Experts of a small language model.
Size: width 128, 15.2M parameters.
Below are experts of layer 2 (counted from 0) of a mixture-of-experts language model. Rows are named router (the router's row for the expert), gate (a neuron's input weights, with its number), up (a neuron's input weights, with its number) and show model dimensions 0-127. Each number is 500 + 25 x the weight over its row's rms, rounded and kept within 0 to 999. Numbers have three digits each.
Before each expert's rows: a language model's description of what the expert responds to. This comes from a sample of Wikipedia text that the model never trained on.

# expert 0
Opening quotes and capitals. Opening quotation marks before song or album titles in lists, and capital word-starts after pipes or dashes, such as A, The, Ya.
router:527517520520480491510485513495539452487471529538522470492499437503508495520508472501470497469497453502524464462498541487476443517478520489499499527553515483440490532481511478467508503502496465493485510501488506499507539461481449550466483545505450507518530478498516514569507498513509513487495501488495477537491503484498534497476477508487527520513529504489478493494467491437499531502506
gate0:508528544501503483495503512517526523553518464517524477488465471443542497545518529524514523537568455515487471510527511490508545502552517493478504540537474505527525488505531511529479499490515547508502463523486519505535486516443519455471488522518526519460516550517511482527476503513477468525512510516484512507505495518494510492516520521492505497504502473515501444485496487511479453494511
up0:497547521501490449519520476529503527518513479488410525508505526557524517532459490521502472471484487526524476524483491501509522486465460495499435494525467480506487484483492488491510537525460477480469512481503545496478474545495495513558485492511496508510526517505463512489496476489505500512505531514489488486481546478468485504474504510514488491493538536536535534483559497488469484479502

# expert 20
Adjective and nationality suffixes. Suffixes -ic, -ia, -ian, -ish ending adjectives and names, as in Aramaic, muscarinic, Irish, plus whole words American, States, British.
router:558498523524472492553476503487524485479461510549514472485518468472495504503532480522535518494518471498527476480519506510496491530487505538453521536521495495521471504508502498480489525460488489486452525497504491507453539457490493578494470521497528509459500487528510505505507509527587511473478494528505464486532511485525483526501537506507529510526503526497488486460506518489547499497479
gate0:518521517440515478517502540453502472477488500532495530541489518473491459487492487538505465501525443523499492486518472522465529505459492489489534485507551496480483512489511491490478461475494506451534480494502514460444509493542490500496517506511527524532459508540482516514507474523521528439496485524503474512484500499519499495521517499514522505467525554530529489493510525462545468515464
up0:522513488503531479538461530515504477534516489501531492468470463513520527508525474476494492523501525502513521548514543493486500532504481502478491535474478538478518509498524505488496522475510462544519463529498519498517509519478459502518535520519502455477512493495533489504532458506434497509445502530486511480471447490508520539542555549506502544517491441476511489502498494532494500497533

# expert 30
Single capital initials. Lone capital letters opening a proper noun, often after a pipe, dash or Street, such as S, K, F, Ch.
router:545519535522482464536489526497561500498476529530508472488509479542507490497506458521464482513483490483505510452551527500509491498518527476482509494543471494469487524482454488499507532444487473491447490486522501509504480475462479492486464569499507512493494522497503503502502496509534506456497532487494441505464529512506537494459503524495456492504518512467510525494509511497534566490514
gate0:490477497452500538513518535499483512504502515461468504562471532469528521563490513483484477498527506554503500504485487547485475509498472521490472511518499490518499481460484533471521511501524533508493495484515468510505503478536472540482483466465507520491485544503473502507474478542490528478456526512504495510490511503505506483543541450506490532497457485541523496526540500524499538453447
up0:447466503474514505511560471490491529474506481518474522486495523450488493539502484477527505457494480461493496560513508495464505424524498562500515496553468513497471499452494502494518474494493495474462485538492497472494531523544530508487519501534507474546528499481490523490504487477489487530505527528494500497516487468473477505508530484529493528475487506516456531533539520489511507475516

# expert 49
Capitalized word starts, LaTeX. Capitalized word-initial pieces after a list dash, colon or pipe, such as Al, Qu, Sp, Saint, and backslashes in LaTeX math.
router:521514502509471448539480539510529451498477516564519469517516461509500497494543506541508492497502442502542499458515512488517486515488500449492496496513466443468468523483467495489547549449491486473499510482494524490500522503477474536476461540511484499453516508530509503482486495507518490475499477501498467495530482536543500519476506494469485510461491482461482473504470495490521526526501
gate0:508480488522499482510507519497506512489466484481499528510544512531498551519445554550523512506469481482494496515486509498516546533450484506486519501513480503524518464510550509467470484477534488494481518499497488480443468516495513524478500512504501471529530519514514454411516505512483486515490518520463479480554486514507562498498485532520498500487521474527514517542456522502515528488509
up0:523507515458492495476508525487502519492491506520496512527503499524483508547501536483521521523479504481491459530484538468480505531541485476557459470474450491508468520492477501502497511523484473539454469526489533479471505487465500517484475527455513502519510452514492495440518472428528499530493496489509503508531447494496490535479438507524485505513466494511515510554524512520490515500485

# expert 56
Vowel-plus-labial syllables. Syllables such as am, im, up, ab, p inside words, in names and technical terms: salamander, thalamic, Occupation, Chatham, Cerambycidae.
router:535499513517526470510520537492539467504493476519481499489500495519492487512510499473495498465501497512524497494492541490541500496481530495441517501508449496511487532457465544506525506435461520465496510469538539500458541496469472546478517537506463491467531497479535514516535505500550489470505497576493485521517493483530513512488522528467490520494520492486457484464498519489488507516470
gate0:480501521484533445538535481513547513478511478529470521519510494476454469505492471468473462484474514501508486512492531529477525535482515498491479503489454504482510538502470498499536480522507525465493451515498471500500527473491451449459491486455508473495538457533512479499518522487522518504498519487511542524534544517511500473544500498496506531509472550521480498529495465496472504527547
up0:476568506470511475502488490511495502489504481525504480516523537522488512481487471532561487492521448471518491445506480504507480536495477492493530487479522523467531507509481461487538507523495476481508491538485517472444530450477516468482485529481451538518550544472504492496481509501483547519484464506502487496530516499485470511501504476526518505528475481523528550487494466536501482476466

# expert 13
Single-vowel/letter pieces. Single-letter pieces u, g, i, a, j and ang/ong/ung inside words and names, often transliterated, e.g. Beijing, negative, Ghana, Major.
router:522517474502484467519495517487534472508514525515532496465454497499483514498477505489493504489515476548483467476524497483479476500490519497510498526521503489489475533499474489518499525496450493476488481477528540481474510483500484500489463545505490504484508489470541489527501521502548480444532520532513449510459550518504471506530522508440440509486530518481478523442487483442515531525456
gate0:466446511461514540538493475483508530540481537509502535531505481479512511495520520506486487541488499516518483468522477481506506513520476479492533483551479477512499480495519489511465489504534525506510533465488527510486501475497533480509477504503502498539474486509469508532477484519498482505508519539481476483463561452499430499484514511537502546481536478539487463457526510493489449551506
up0:529507498472491481485485451482500508528511528523497474536519496499509490470553509488472483482500482530493491497563509466468507516498491492460482476517513469517506504475480498475533452472499515533495516444520511482496503495498510477452487489502484488517508470463532509472510529532492490485510526485464492487523483473504447543421488496469542506539570509478496472533464520513536501495483

# expert 27
Letter s inside words. Word-internal s and similar sibilant pieces mid-word, like Vi-s-count, Vi-s-itors, Pre-s-ented, bi-s-hop, also z, is, os.
router:506486516506476462520501526538515489480485532526511475511526440501501444526501487499483520432482502504539476504527497497515519508509547493459518513495464503493479492453440473507489515481476509483468489469503500517476524478475490558457472528534519500442496507523489510518503479505539479464486526504510478523484536517513533566472489500516470517518506509491472500498474490474494530544478
gate0:494506521510499500507485478468503515552528451514517483475478535539509533490557493495510442490523492520523523541472516511514539521486507494446518469526458508506475452534499510485472555497479508485495454495471489509498509485521511487485461516493515513513478506505512546503483498485467477483469522505504496496519500492481519494485521554536469508482499464448476520543532523511550533549486
up0:461467498514499480522471502459519537550520527524532508515507495500476533462515498481536524504517474447493502543532508483477483485531487534536469507534447471493508491501514524482506511507525517472510469515460478499502463548486457486483511483502517511528534527483489540472499473493503487490535468499509450496481533529489471520460528487497508532524446488471541525460462482491506490529495